{"hidden_size": 192, "n_experts": 256, "d_expert": 32, "router_score": "softmax", "normalize_top_k": true, "balance_loss": 0.00458, "balance_bias": false, "n_groups": 4, "groups_per_token": 3, "shared_expert_gate": true, "learning_rate": 0.00374, "beta2": 0.98}
Below are experts of layer 6 (counted from 0) of a mixture-of-experts language model. Rows are named router (the router's row for the expert), down (a neuron's output weights, with its number) and show model dimensions 0-191. Each number is 500 + 25 x the weight over its row's rms, rounded and kept within 0 to 999. Numbers have three digits each.
After each expert's rows: a language model's description of what the expert responds to. This comes from a sample of Wikipedia text that the model never trained on.

# expert 33
router:516509515516511498483471487490486482474478494527527498471478513459514515475533514507466471553477510506528504521512489555494507504481515492493498481541434520457457496516567482473498457486495498481503520456475498515461524538475489500471486532500515517499472492507513527538482510481514481491550488505485519479537522504529528487522485509458487515462551530493490502474492519520484463540542475546496527469491504509532485495503452484488517516498516494477491491456482495479447480494450493480488466480462482481487522554467510524518499496485449503531475500523450493518475465505466541540
down0:482489502478502522450497507458444455523522509490481490510476452504490503485501470514458486527485544502493479524521504476473499526515488491460489560502492517539473539503477474522520491517472545496479488491480478483461473487495469527560534483524484452452498535455491507508475494488519492492431493522514474497490459523465518515462511460506521518475455477486499478502468502545461507489503484539527500478486506477502511497470470503539497527482507529543512510469498485500518492512494520519479539500495551517469502490493498502519490503510543506457516463514460441503479527487537526534
down1:464473505506530509443488501483502486461477494481493514497456473526484487480476488491483486563468489467530506531509477507471540487475526512542497486477494496444521526515447514504496513453494494545480482495487501566459488511485524551482501544493524500483478527466452535537516507523546519478522489492503497505520522492491409497486532520490510547496509481509522469481475477496511535540525521514516454479496488503441495466487492480465526476486482501491506502514477442514483499503508521488501490504487498515510456514503528502457516491473521514479458479536467510517497514505466506526
It responds to: Dates, Pre and foreign script. Day numbers after "born on" or "retired on", "Preceding station" in rail infoboxes, and Cyrillic, Japanese or Greek characters.

# expert 52
router:521494519530509526487488513485504503496466478521482430489528469505478460520476467488511505511471493497494463513552463505553499499499510475550518476481467467473506499494496468490532518474508483536483537493510491547483512496506502479532541548522536467492463506489472511485504498516540543516473493482470527494507497489531450516507498474514514517547509534524477497544512504515488498494507504510522508563480517503528478473486527450488547456492484493524478506536509530453502533477497494507509473489544533533463484493474521495494455525532506541491532466504529552530542507493517494462
down0:518524525476484481497513529490482542488521486472511525505533499543509472501525456498460495534504526492495498505496532527480483460509461456485513484482518542514484520514500522495499469505496486493553500478477536441489504464510469468495466509508527490502506474516486503456516502495521478509514496490520506514534534493495505474533506496487529513524511500498532459482529526458451491493444570426513523539464506509516519461536460456473469525510501493484467443498532497545525514515475497494525465525513476452504500521538510510497478500512511511517470526497504468473533520490538519452
down1:475483544546493493482487486478524515484530434497483492502540477462496466546521492507495486520514486497458532519529460460496478494517537514505495507523486488503487482493488466474520434489492496502500522462520530452492505502465517515519572500485509462498480508514506502485501514500486451530490484488484498496491518438479477502470523517484477478487501461503548491486499464476512504491489501498496507512486527502496498482502450480475526527502493519459538487494539520506563516503505539493524476498514502462488503474477526498443537486503525480474504479582509517517447503509446540537
It responds to: Category and division nouns. Nouns naming a group, class or unit followed by a letter or number, such as Group B, Category 5, Division, Interstate 5.

# expert 60
router:520544537519496489494533491529508526536483526457480495473549509520512466526435477522519529467477520526471498480499560517544522495512502494478490494485493524517495567541497508499509514499528458469534501474491494490494467509481457478496509455519463567499521505474491531460522500501494509535522538518513518505565526472517484468452507515512511469513497490512499512516513456504463508509492482529470480487535524495520514493480462487494466459464538503483526521530509503489477524551477468497497497496501520485520556521488525524486488524460504462485515513493506488501523538482468482468
down0:481469489497507499504538564538494551484497546473518455464498472551534528505515485479526532482526501509537483502523447504511526492469497451501481491521549485547500513503515497498492488492477493480496506526519471474512440496475504497513501479529482486494495472485455488482480503540511487552508452452494489485512544470502478478454436489543518503533462465514513531506457495507505480463542496518499453512505518536457512522501470552514492508509480511535490518502454458504491462526493505472505487508512492475483528515478488485499495483500532479512490497554497497495484523479473474504
down1:449499521479518476545508450515515505526526515498510488497495484526534495515540503500487503476529455485454478505461555518479529489461488479491525519488459500426484459498477499537502501489455502494449480487504458545488502477485540520456453500527516479507519485487484494501490511460514480475466474502482522527458475484508498485531498502516496503511442515476463469537513516475494496514503497511512479478469490471517517560484481504556515507485532507513522479475511447540496535483493495492461466515523523509512493535483502492454514456485474471502488498469544485514473473529494480525
It responds to: Table cell separators. Pipe separators and closing parentheses after numbers in data tables of statistics, election results and sports scores.

# expert 59
router:462471483475542504481458464529451485529491513454512474453469464492492495485521537469537496481505528472523485453510530510506503499501521502522517508529539481470499485487491555476482515499512514499479546513543493530520515513485478512504500498497495533459520511503523492473477534504518538541531489488465526489511506443490483536478497457473492518535469473466531504514503519475493502503528465439456518486528476458509514542483514525530527523479487466518532471476509521468510482459478509502508530536497502537488481483521542542502546514505481506503531535518464475524503511523467488522
down0:535516517503503439491498504523498511463491506552492507514511500505485491443469457518488483490502505481493514521521465488457462510504472508528460526489516475499462514494575524492494514509482475510543458468496516495499453490472469497529487501531530482481452488517527521501496465490465470510498511503504496499474497550438497464495535458461487515469504507525503564482476470479488506514518444489522450498503478515476529495500481464486523501529502528506544528490482488465495484505477492456478529495478488490506532472513500491520501542516486502442461443481445510505499500501509511476
down1:492490495519506485519504489493518507494497491474520475498466454477470485472513506487510531503548483465482465510495523482514483498506458534533531513511493525487489496483481543498454460517522483516500511500548502492525514496561531504486485505491523507488468496525549504487485507493493467472511447461478479511482525517446481491482480519493544532483490535512520535502504495519528463479497495505508483486518471540493530474480459469455470516556472572480493555505501531481525529488516551508430531500486482558498528501454554509476495522503524510479513516514544510527485516509521518499
It responds to: Mid-name pieces, place commas. Middle pieces of foreign names and places in tables (Phn-om, Gaë-l, Nizh-ny) and city names ending in commas, like London, and Angeles,.

# expert 12
router:517470515469458482478467569486489513559466445490478488501523522483501484514540484500548527506481514519499488539517460552533486511516524462486450530496475498502491506514519469527499483502466519514531462490525479489457527461503508493487492534517496465472509500445491488555478521502517536509468563471537528472512471499523543450506524502532486486478503503491530487488534513473540490479518481524467528507496533492475515497544507484525501477467471470517493467511481513484531484516471519502516481507502528462476522485482538529496489492469521503477510520471502516538531489530484500513
down0:544502490530502500499498487505518534481517517491492505488471488473487493504500506530475492497502471502520477470451509542517463484451440505486492500481531460421464512499499513500533498528529491463477498500492488560517482516490529491528474473508483516479505433515494539481476497472435507496504516484501537492491484452524520508512515512448510505464515475471496535504451512524518459505479499471499530530475525483420492484474523505484490478503534525495499531472494496500485501492510523467487563500503553530481495476462480501470502478517474454501518508513501526484493505470542473463
down1:495518469465496520527480489518489545486496486521501514489518517541474537485549506561499498506506493528499453493510480465487502550474517504456454500493522499493482495495454521552502528471444533489472501474433510510472452527509530504488479441481513518527488501501516517514482511549458488485560509487515461478518472529467474503501483522505523493501532495497474470503534495478504534500463469507505471501494523509483526506526514477470485471496511507489525549441468442520532461506514506498495504473527481520480508494483479504479480509522504546497571497503509480503467495528488515512
It responds to: Infobox field labels. Field names and table headers before a colon or pipe in infoboxes and stat tables, e.g. Elevation:, Studio albums, Pos, Coach.

# expert 14
router:458510471527529501531469491499506486555507557525521568473520511480501502522475528468511523474492501511546474512502442471452498515537514482485457509525510481485558500508452466524486497474480495467539513485502498496532486457527505460446523522489518490480519515476508521516513492470487471491490475481484519489544521519525471510488473520454459500496530489474508476550552505475446515484527473516487520480472501515485514512478550518502444494479506470498512500513532479489475488499507473492485474474480482531478483465539496543470518498539495499469461503528481511488516496503496512504
down0:520568468524555465528488532468494517510521513496515501527532520528537480512552505516492515449508537501482510484515509482476517497526491568475496476510484445512488477494494513539541481476512510477483478525508533478538463481506553486487484510519510486496507509517485529524552479510492478485481523458491495522547515487507479442469557502462516460510506461532428490510536504510484474515521524483461489490510493527532466524515465501501492514495509498494496506507465516522533462505491549487487517503524480538519517506521510460470475547465484488504513480516499495516532476521495509511
down1:522472526538509541519485511517483491448519516494521472501452470513491473482474487497514526492506495539478496492486513523487527494495497524504537537496493489525482512502518498427502534474463476483479476535533510492455500500499530524500501516477439502492501472446509515500502507451517510458473506522470488493540505494480531542529505456531512494463511469516484490517526510491482507482494469499468462467450449475522471464492452512475488466490481531493501497555480495511508517506475531502451495552476469524453461479493446518495499491527514488497515513466484482540481467532473489522
It responds to: Non-Latin bytes, mid-word pieces. Thai, Devanagari, Arabic and CJK byte pieces plus mid-word fragments of place names and rare words, e.g. Q|at|ar, Ex|et|er, Jaff|na.

# expert 26
router:511509530489469494534470503512460470490513530471472499483509461508503509510515524494545511447488479505509492480461527475483542502523494516494505484501544509505532483458484501512480473477540460492491537492493482461535552523523471518455511468518505477473507515517465545519537469514501509529479490447523514484491512491468480555469505485476507477496459523521510480476514525486507471496500469519531474460533489501512481479501464559493472490493472510492543498534493470548519568492477504515493501517480476515484471511546470506520550513535511490564485487476495455483476487514479472504
down0:500514506492474508458477498482496511505486465485528487531482497520507500449490462522489485485491519501525569506507531467488500479526506488502517525483550519494526481507486477503492469486513485509485494540493514475530530474514533494501504529479503485497530534490453489522527496488458542511479508486493494563508497496508515487491491497486479550477436517470477520539474493516501551479482539493498501469476474492469452511497511494511450507463565500500526491544538453510512551550498450477489491520492487499499546544490525541505495536552488535525513469522489486492519509532486501442
down1:495477512501497545500524530522527507553494492467533473525543504526485500496474496490518511525499503521475518502448482534472510500502518527467502490526502516548473465474497499494522512510529508476509519536471548484503525522506527520535506500486460505502501506529503447508506560488532489525509502482488486492504471437497484485453509547524507475517497561516475472531538513509505504468537491515531471505496578478562504521520444478472510533466500509486511476491526492507498483478508480473559508512506499502498498522485537506514478548498444504494464524472525535521519515481537495530
It responds to: Name-internal letter pieces. Letter pieces inside foreign or uncommon proper names, often Spanish, Slavic or Italian, e.g. Louis-D|reyfus, Al|ab|ama, Ond|ř|ej, Don|iz|etti.

# expert 48
router:482557474474498506549471495475493477519505451466455511541504465509520462528529512500496475515526494447504510500511510479447488511492509502510470494495486501518530521494501508505447456518509461489511538518499487481456530532527492504494498450471490512505504476502518485516506524528523494504501507436474481476509523464516481532466489493508515558509499531517490500526530543493528478502528522509507487492464483494469537454527492474542466456521518532516481488506509475547519484505489500544508563504475513502497521484517491526493517517528518513496447460452560492497462482480520508532
down0:516494501518494488514504503464512536493510506512502540542544490531460530501494506516482517472512495476500516526511508518548490543545502476527544495491509499507500478467520456513527457466493493528516517453529534535528450465544515455522499528502512512529509464487524506511499498546495552492542528492513489484498513481507498492476554492517502525490496506500473514503500500496470544489431500539460453489462460502521517465531519468507519508509543547527488490478477467478527484494496444520490503532488493506538455514508498534504471532516517512533487510482516515441509487540487475474
down1:498503494495507491504492499478498462495516501505504474521480505519513472504525542517480530440505502485499469481493451491524523503452481492496486491481494528465480503506486520551456526506510531517525486510501524508480537527476494484504497502493516514485509516541448497535498520554520541502483502525486540458510463460507462497526472502474531477476547491525528519486472522556477531525471486502491521461482559471514467459454496497485503510509500499488503451488497551457451493481447471483476502497498515461540512461478495490508545525474511502440507537545481508494548497469502496501
It responds to: Lowercase mid-word pieces. Short lowercase consonant-led pieces inside longer words, often after a prefix, e.g. surplus, typefaces, Pilgrim, mitochondrial.

# expert 56
router:541504545473522488523489505469530528488492453465542472513515500504503534510491514454516504515522509476507468551518509522523510481516503472463499534527451545502444478520491507536552509520530485513545508558543483527482473438481504500525539508475513509497528485522486483531471519494527521535483491521505536472477528530518523473452478472538534487551487484505480501467490537500502490498484478471474512507471484504495505536476461499510477521491477525508464500499532515501510512467499506520532463472457468491500480518493512496506511520518522561501492489463491518500534476527492532461
down0:488497457492534449519460507536519488524538480500481475512496482489513502496473482509451455492525498526519531512509511480493486516471495471490548498499485523493488508500511471469474490486517451475477439537469495517522514527519533528496470472514488486482496486459470550485499472455542522442516518520532500475519480506524535481519524472500491508514526533492530525481491489447481494523505490545516484506492515430503504480462539490486500508525546487443493546448490458499489528488557541468490505504479503526520477495497513517492528487520517506474503487477470495535501506471516455491
down1:524469490499481469492506487506502504511511477483494498502527515479490502450515516511435517504504488456472499514542506536527498509500470515495561510495480463469513523502507531497479529497553499472553487490451481481527521504499493501477531487497474498525461494499475496509468508515524543550498503497503561473543501540463512426462500503523545520489517507521500561510478525509503513498532538473544478455501498499480520498508507497554513495490491502496480492534464501510466457427454500492521520483537507491521496492492478501467521481498512514529482524483479512509492556484444491496
It responds to: Sports results, field prepositions. Prepositions and fields in sports results and infobox stats, e.g. the x in "4 x 100 metres relay", attendance:, (age, of.

# expert 45
router:473526536506505546511517523496509506510515538528509500453557481468477514524492534468481506472464484519500506463486504484498498502493523492527456492528529521495489511484477470526465487520511502522512518499508471474523496495465483478496541489570505488508473481504481521501503466463466532517499487492491489502505441515457485554476540487464490515479507453482456501492521494498493510516523481517555489480472495477478486481466510512488488440467525517463481515549505470505488497494471517498473494495492518521495533533477467449500498492507469563504504426492535459480492440492466505517
down0:474482499497492547559502499507493511519519482509523481527476516501501513512466500493468470502524512489518540513477468487504520553524509508546493484529496498477524509482518525499551547524466565523477470480511505538499470520442521490535487529502459504472455520542483519505497507507487466540475511511474542516513489532528500480487423515500477560510478477511518487530521505502493513531512502508471510457496479504507500509503474496540550492449485516441508482509512515514519491446537524475520541470493483474533471500493504528506493471494507462532524476516504498523496480479450481516
down1:517500513496502506509491508493496500455537526483480497458554523493455512528525489538530517479493418472497529481463520538475524453523504504530476502429512479524477455511540487526493488504459480462461470526504516550498487507442487521470504537492496466547487531478471484509501544518505499524513481497495514499502513506475511469520531493492519500490482488523462509521497424515442513497504514525483470471482484486559474509495498512500508500523520496517511503486465516473513489562461483508444494519535489513495520503491502505483490483468510479530509510490492503469490527507541474508
It responds to: Personal name openings. First piece of people's names, mainly surnames or given names like Mart, Matt, McK, Mich, Humph, often in sports text and lists.

# expert 28
router:514459496496524476520491495502499508490490519497545506523508513485463511456527465515449493507534538502526541522538550536490483500495523447462491487519508482480501498427450479484524487481537462504535511465500533536468505489501497476510489474466560482563476480503488470537468467514503490507502498547487535476506530537537498506466555474489522524487500519493462501507524476515489499473511528497482513491500505500526502520531530501500526473525487532513538491485497500472448533466480509511491459488531486476497537493464522497464509492493518507533489540519455524536488483516527520524
down0:559466523539531520503480519537510457496498510495498469544438496529536503516484512495526489493473523512534508542509510522482466555502497485523469485497472465511504484510507523469475506518501488508523500509500510499516534523498504542482465549482531480528483481519536481451472509527510467517511541489502477491513507522544509486490473458491525512485470497501519554473477483449559516489518501508507512487514519489491512451493466492557453537520496510474499514504488490517460500512499524532458442546519518462533527502469498514475492517484533499513537498540474478490509521450490483480
down1:501493528500479532503521513531474520517519525502525474495472468524495504520512458473493464451504489479536526563469462475520539433493479492554528467502481489496490481495475513515482485538518510515472468484528528469426459522506521529510522488514462505554473520525486506507499533485502442505465508467451485480518557515515487521522517505507515558484508505544462465477510484476509549485503503510494519507502485456520488450474511507516519533469500535462494475498493501506473507524496500530486491495528524554486452506497521493464455516490494506482495488491487492483493502490507517491
It responds to: Dates and time expressions. Weekday, month and season words and time modifiers in scheduling or event text, such as Wednesday, early, late, every, mid-, summer.

# expert 25
router:438520505507482538473509553522504523510496542457510522495556482480467513493494533521525508456474466509522477505460482536508484519499481528477505476528492548490518504472515500552458495491500498510516554480518497479505470482477511533502502500522490456511477481505493500486495498551473521480557505509496465466472499476445492545505510444462491500509482532515479507495542525492520501474515506505523477470468530500472477486532533510535490474476514542483542463507503512514499478477476507540528523436497466475488485495474506497466509506474478531524534497521540496501550477490508485528
down0:493538508510491530525497487504500487484465491525482509510495513524539482539515448502498511517494513524505482563531500480521557532498465476499491487518525511512509481469498471563511500510491489511546508496507534483500548463488504504461447502501497508485505477509498521517516499527516461491512544490529502487512502501484480495512503517480446517530484483495514462479535508501555501505491481498459451504523503521514520439521508481511536466491548511483475486440435509524516465472515445538524480505531551487526505474509488524509450501464456482461526500453525514492496509529516489526
down1:492505523471505502495522490481498484519530546517495493469511497497424483555507491517516483486501495513497523529513523510490479517518518492517541433544481497506496488507479497521514506513489477519494507487543517490488449509505482508491496507501478468502434500518528491516491487495507527473482533510570495453480495520478488537492502471488490461484504473511473565502503499460485489504502536537467471430457466494506496504488540486517506484552468526523534470521448532451492490536474522522488484497475487505506484475478481542533483488516482567469534455478491515504500483501494458506
It responds to: Name-initial word pieces. First pieces of split names and words, such as Gill-ian, Ann-ette, sk-ating, Mand-an.

# expert 4
router:495490443518497448516496478536503524485515522502531501499489501518520491501514505469540505471474482501499476491516552514527492488479461474482506460481526508498488524527493514497527479509516489470476417539516443509504485521506560462495510461500494490482538511537499497551482535495470509488504489546501503525500500509517524501487518528536499516510498466476469500510497476525520477521514481502503518462543494526523533521470474464502477489508501506472488504504534525505471519527507502521538535512538511498492551516480516461534480555512516456520461467475481481545539490450540468448
down0:522526511484521493514516510529509518497500534534446524480514513534538517469479499529491472454502529496535488518500520525490499522495469537492497468526516510471492520494500510538501482456438509481531447511495484526498532542559502493515497533466515513527503466477498487522493486483500474475541495508427520469533505482524482436527520491481544519532512467541517489503481480469508465541517522450489504511477503497494500510479490506482510490519548459519492527482526494558473522487499462515469467544494508470556474504533495529531488491458495508510449489487503513489508516479497514515
down1:477476500506511506579510533532545521482510521505508533469490461462478505505460493532494488541480498523515550486484505464474521508529490492516474482487520485552472490498519482478461480498515496465510490510500499414519493516513525534484505493515466487475531481498510483493514473480461485492526562531497522482512525523495502469519518498546488498478519495543485496509512530490487552500506503514531484505474539487516500537456471500526506496520507496484480504521478492464529512519468521509462483498443504470452517526512540501445496468516491494528520550452487458505500453501544503493
It responds to: List field separators. Colons, semicolons, pipes and dashes closing short fields in infobox-style lists, such as Launched:, Established:, 1894;, Romanesque,.

# expert 50
router:499470475447533476483475502470465518490469483509534506457524510475525515522469507478510491506496465472471473550517476488476520477464495557475513518493500538485477455547484479501555538466468498471484500532527501484485497534482523481509515513496550533465529493503483516545507506526497484521509489509490556500514484482479482488515525528469513458486466528470501553527493528486475507504473504487532516480495511490480528480494472464506550505498520504547490498512538506515488541515500499458459487460504446494489482529535531526523504443504479500492481477488545518449506490475508503473
down0:515511506539475486520508561537474535510522460530553472480438508516512527510481508492492535470481482482459497547526512477491509490496485455475506518481544504517480488503492480499539476557510484485487485496495527504521522497491478474502473567504499495506498468536509481500523530484469507480506509552517525506501546528467514515474515530484511459487508483474500554523516513493474548498514501552526488473472506492508492512481492520493503498456499495477479488508472498463470480479434483489488493506449477516521466479536487520499524460474493555522499464533519458492459478526503479472
down1:474522491504509485521457525456531497485477518516496505488486501512452481509515451496463555513465507500533485471475458533506535542511519531474469501466510543492509528539511517478488529519535504486517468510520483499482508454509471525491524499463569497487503504459507539541496502536500482499583487472477514483517511488554513478475528506487489505536513465512514497502499513494492477533517498525494503497510521464509496480491502519491531459490560528487523434512461484532536502506449493517521520491488460443459512513508503500488540471522491503509507459508466493514503516468500519497
It responds to: Roster and table row starts. Line-start dashes and pipes opening table rows or infobox fields, squad lists with positions and countries, e.g. "- Born:", "| First-Team Coach".

# expert 36
router:509486476464538457497470517479529521503502495491502486529514483540492554525456491516467531455537487524521474526512504502502476482526509463469484557484473462497488497508483542463472518496512536501479474538500525499509509474496512494521504488493461536522485506453473522510465502514514499502516488501500520560508472526497511507501509510506496472542490511518440497511514528487473519469479502469479517477557501515539503507480504493513537498513451523490463452459478469461464506470517452504507461450481532476491501518521545503472480483467474527493461498523510531552521493507506553486
down0:514509482524504514478516469520493490498515525471492497520522473517523519531500495440519495501493495452522493513522487494489506463486486497489516512472505488537494493501502533499465510480452519495492534567507482493476479466513506474475510529512492522497503489491518500509495493528445528487509460500475501550505487515534480507493492532466527495518460539529448653512487550514468537508452513484552531487489489489534492522515507512499528510513481496508448497484526501491501465468498493470483505526533506521519487502530502492505502501542514514493484488495496491497538497487499536551
down1:495496534509496506518570500534516492479484484495494510475495524512545504502486532515478494523484553521500486465515537541455488514480495471492505493493496512487447482515476492487460488530542507477473484525480496500470505469472472472526510516494518422540477517533541494510514526512476492459499554496458507504449483533510514495475524543511470479505516507507504557463473490519538460547462493518460525534456485497515498481519515497498457527551486523485537502495485474479523483474524531475507470498512520492473462534526519506552484527512512507494499498468518479513498499553495515496
It responds to: Locational prepositions. Prepositions and location words after verbs of place in geography text, e.g. located, near, along, across, at, off.

# expert 57
router:481519467479498490502548527529479514511516507471448505513538483475535540493503506499512486496481537498499494451469547484465495491475498498433538487480512524489525483539502506510513486491530504563516477460519524560473511528482442514466513484517490508516551525523468481500521505499518517463491518498511483468472490508521504474542498514488532482478488481502521511490536487546531560468499523498453501512486476451519510526475495465495508518490485523512464462552555521482488499475496496501518526518463488461562523490477524487492520520496476486521486472471520515496449488510509514490
down0:467484502488471497481483564485504527492507483488477507490447505484473473481506492438496518497522482528487537564541488556457533512496504491470509509524517510542488485525489464484535494487482478541503482498455513507484511530494526530521461502480523506496497463502530517501488517457469491485463532513425477519494452496491487534448509483478499483486530530506511445505467519516508494508499502483493515474488470503472532522511518515488472488503479558450496504477459486516529506529514540433504495478482525472504485479514497515473460497496482497509474528480484484526456516500517530464
down1:500465470540507486503499514521499473487528482496486480502513511505477484495474501492478460491480479530518507404483527493560500495490529533476476496489482503491468529482479517513477503477473557520475464464536517472478544490499458533478479469480512524475514454533483509520501462517523490526513549513514533494509473491496495448496509448508480465537495504493520514540481502483526529511551479487489473473466523429492521469527502508444545491480519472512482538498485502482508491438499511531513450503494529515483479509529490496510516478492499484512508501497482491542548511511505506477
It responds to: Thousands in vote tables. Leading digit and comma of thousands-sized numbers in election and census tables, e.g. 1,283, 2,790,646, plus Votes and Turnout labels.

# expert 7
router:504507469491485503521494526505554487455531505508493512485484459547511503516493506499508535490487473482489505505507548511513463475538486468451511555475444491534476520523472542465513555536502489504511497554517506511481465500505501466522474490470475512496463459522513530521469519529507468488502455536473560537453526504466518496503499540522491503549475479533503508466529495497496493506452517507435490543520516524512518487472510510527494519505463465499479526483477477474474514472530471488495494500485544507477467513502481489504536477469477537482476520512516508486507491473521533507
down0:530494519466487494450542493484521491508480488500528538479500501472515475492488519498508475505487508518534497509508501485530519560518508476529455504523488461530540503451493479548556524485463533524488502488477503505479500496534494501512501472530489479506530489468496481467460524511531501456506498512496530473472489474470516470472525507524534501516503447477559423509498474535524523496540476488451485489509541522520484507477531479521510473474527532469445493464465480499523478512518500495478535512493472519517475521481481524527518513513495500508533533494549523517489504518554520538
down1:473525498509517522482453521491504514453519539511435510563528501521525502537510510472515535461472481502509484487455536508491521488520439494484529491481491511464460417496509493459525508493479523498468507480480524507526543500538519531502517464509523511483479503498510509482446527501478522464535509502497500510460504519490481503484503504539486543528489477518522438493521454422503496510470493506503514505553490488473535502515506500465509511514492532507487501505495463475504471485501508479502537466517506497477485530491471488506486508505482508480536510541500505472488540464548470509
It responds to: Prepositions after verbs. Prepositions and linking words right after a verb or noun, introducing its object, such as spread through, engage with, use of.

# expert 32
router:445501468483476500522527512467487456537505550479488526510495496509511489475484512483505497547503485495529528512475482500504547521535499505512487527521526520525543467548477525501515474551431462486515527460502515490472515463526481513460498509492500515491534489497544461499450476516501482494489529474476475549531505494519469502457507515508487526490481500547528511539523515478533498491493515484490449478467499483516531493465488499498514515483483506456455556480512511513468511467500482543495489474466538507503462475480521513483511506511543504476494467474503537483467489461476460523
down0:476484493517480517530499498481519497486500501536496475502458528534527499501464491528484522446469520483490483538481452539511499488501524518477534512494546540510489528473506480536466495461512488592533490489458518525500476484528528443540504518525501477559498506471532501509493469527536519496499481513426513469505533487510535509480507488488504497482524532550521493466480468506498498525492448492528468487485508508486486475526445473566492497521524518491514511495493496504472457534498500461471506489517539529484463504521516497503479511523511520493518487493503494490502481492522499553
down1:481502501482507554461445502472502524549517501494489507519492502487489458509494489489515499535535484535482473480496520537520518539514488485531556567489534492500483525461499523522480525459519471479512452518494488524535525533498506468538493479543507494493493527469466496481534498497506502517500511469475509491511513484500476501514527490484478471474466479548547525510523537498500513478488505464501504495503520479535492473509485513483507430487460463452487502534484460495484545483487465513527510475536483505505484509449513529507496512488533475490533486430469517516521455486534480530
It responds to: Mid-word consonant fragments. Consonant-heavy pieces inside rare words and foreign names, e.g. By|z|antine, mal|nut|rition, Kamensk-Sh|akh|tinsky, tri|k|etides, erg|oline.

# expert 58
router:478535504489492460504539496493529508504461507492491490495500514530479463521495515502536495502522550499452546558499500484542459453513516470509463515493523552510467484514521478501488486503508520516502499499550509500490524511546477448487541512476535527501533468468505551461460517446465507518508495490553480454514506518526499510498489473479488536537505489531474509487475512509528508507518462484505479539472532559464525465526506488505453487474490519491515502512508507494495471472500503537476517471449451539478517487497491505512498496505499527492444504464510521460495464482497511495
down0:498505476485512467496516460518497511498470493493454515474483494494479510491522474520496512501469480501561555546522478514516523539508455481512519488537533497481486473516528512527490489498461505505509558508526527462487491482495567522485500500515519534509516462521544492525472506518534516441465471470550514507475548463476496503531487514550498526510460482514464473534516507465504540490474486498525485474512484456490535496535479506527495514497527537557487471455546534504481516494472478519502521507534469499534510481478478491494493529497468489527491497480503528475466480512503489462
down1:458508489498494531477507519499478474479492527523440544480538475508519519502517533495476460529464506484481514492507477501482508501544488507545504470484460476529515477487528535449494491498498468479511503515522534472543524489472457513503460519485465532520473468513504491497527452512511481499483500494514492503518504528472484484473494512479535539536491481531498557499522469537506525503501512496538489502495491465495492474481484525501465525462459495486472516478485501531542514489503466507496500538566516517513479498512544547515510500510524500570512434448499494490504444518472532492
It responds to: Word-piece fragments, table cells. First syllable pieces of words like habeas cor-pus, Mar-ried, Met-acritic, out of, LaTeX backslashes, and pipes between numeric table cells.

# expert 5
router:531514504446468538466506514468486480486523517485546524520526518484510505523507506465484511512491465527511509490478477519462540493477465516523472517495544498532545507483508528487521497493498565468527518490466495493508506533517484484485515487528509463514510501542486536500521492491479488452520512498563494516479471480448513473483560485452497438527479523554487495547503497476482499500511517540509493485468481536464521463486495543495508457499515542483511486468519511499503479532506484511489528492478462519495529515522479477514514515467444489504472484530560475467502513489489522493
down0:489486489509523504459493520506483481491522508489475473503535443495500525558496566479483526494499452479514488518540499515488494551483484534464502513472539530543475507489522459520447525477519486508500463507512481518566545543520462529481479565524495513502489491464503527541476516476463506488513492522536517523522485497536473481495525459482472528536516518530487523503475502471491500480509503495475507517479520474498456542504506504501526470490524495518499520481462474504492482510533485482482497523491518519494491433496516511521514477466495532490531501458493459500495476455534463510
down1:519530493537501485514515533490498493528549503489519510544499475496529489477519490479517527510583502553459469506464504497453508486484497509486489524523479489553479503516448489499514495472486486533500500514524480519529510523490464498538534462510539515547457503490517485532435514514491488513500482508485496521472516497479508486453510522483543496473522534497483564505521488482536524536536548480482507503516540495475527534477492507528494484519483543521500510489529517499511459471470519484460532505481507504508518462439504492485483488497502470460486478463512518563497529491489517487
It responds to: List line breaks. Line breaks and dashes that begin bulleted list items, plus first pieces of split words like adv, pract, kn, partn, polit.

# expert 37
router:467469516513506510452496477456495508485491446505504472462492508488506496479549456502504422494512471493449476509518479474502458489479485510458481503507459459500523528470507494534488516486459503540545500480510526507511521499508535562468529505522517492488497505463500485463461494503532512495498507470519471484470495498489456483466454497480506465500481508509498503518489494506501528524493498501484491537464484483510486514494502458530505506478463488484557507520511504512441506545551540491487487482516485472508499476484461457518522473466506456505507490467512458528542516478519453538
down0:506472559492507528492435488493511513455508473481471509506522595485490498518548532520498488518526537492474492498506493540512504510508519493551485550510533541476499510480507484502488502519484509520520478493509525532478509509506497501513508470518523528459523485520524516502530492450478526511536530528503545518484506515490473518498467491508478513499527504490536499546503471545505492516475494523500542532492509504508465500487540515535510455510463524488493459529531479508482498470496521471465455516515544494522487530450451502487512545431527519518475511469505478466496513516506487490
down1:483457545465523514497525484513497529509515458526492499512466493509516478458508484480494536523486483494490509505547493521517477461526482524508497497522490450527499515514496532480515480481524502476484484482470501515516491503513505472517541503514530466462483484480557510501492520503486484472483502443429499505505510463484542507519480479504497495486517485484457499474514508490507448510540519522531542474506502518525545490522505517500553541542451555473479514491512522549491505521525521502551463487537505515522511489476525532477551537498519539556519546536537499485486507473490509520
It responds to: Team and league names. Final words or pieces of sports team, league and award names, such as Buccane-ers, Royals, Football, Association, Cup.

# expert 21
router:510529449472460491528510471503477491503487487520524534523540455486474528493463511504532534506491495538529477521463545505478512486501474466526439459524500495496486522508541485476534443546554494515520515497514496476510474499518531452499492489501495493488477436491537516459513511501512540467476480520465508491503497465467511493510503491535498513508499481542528493485514492503515505515503491495515498464442521477501510480490502540487450499494471530508530522491487526501514482459499517529545560465491464537500490492512461529523495493463497531516497542531521540465490489464483481518
down0:525463508516498525480493499493528506510501487528424469495453475477484475514529473554497501494475504501501473475498499527486484479495515453521484504466470535524554484501513502514500508496510520513489479469489504482502498517529516501484537518517452507487514496497510513476454505480485486494480502493463494483566560491476496522479500535469514516460522532514462510490514507477511414527483544563514475446509495468487499495479522468512500495492477511443430500522573497519528504461512497510506536479509504503461469506513512513479475500487523514475494502488547493499453507488496513493
down1:528502510513550486475515471557474471474525498524517501516488539456507533512480514462524548468535482484554469496481453481514508529501494472493551495495479455506496481498506497488497511471491491536469491492470491499481544520569480528488504480463467491545524478463483519474510518475489533512513474550523511479477509485515534490521503508520497478494483476526497479488523476518509517516518485524488487530498535468483466477481454500525482527509502486484518448527473500492512471480531488444487461491505496521535496519547513504521462503546503490496489434495488503499448500469519521452
It responds to: Word-initial technical stems. Opening pieces of scientific and medical words, e.g. ant in antibiotics, -d in difluoro, extracell-ular, usually after "the", "of" or a hyphen.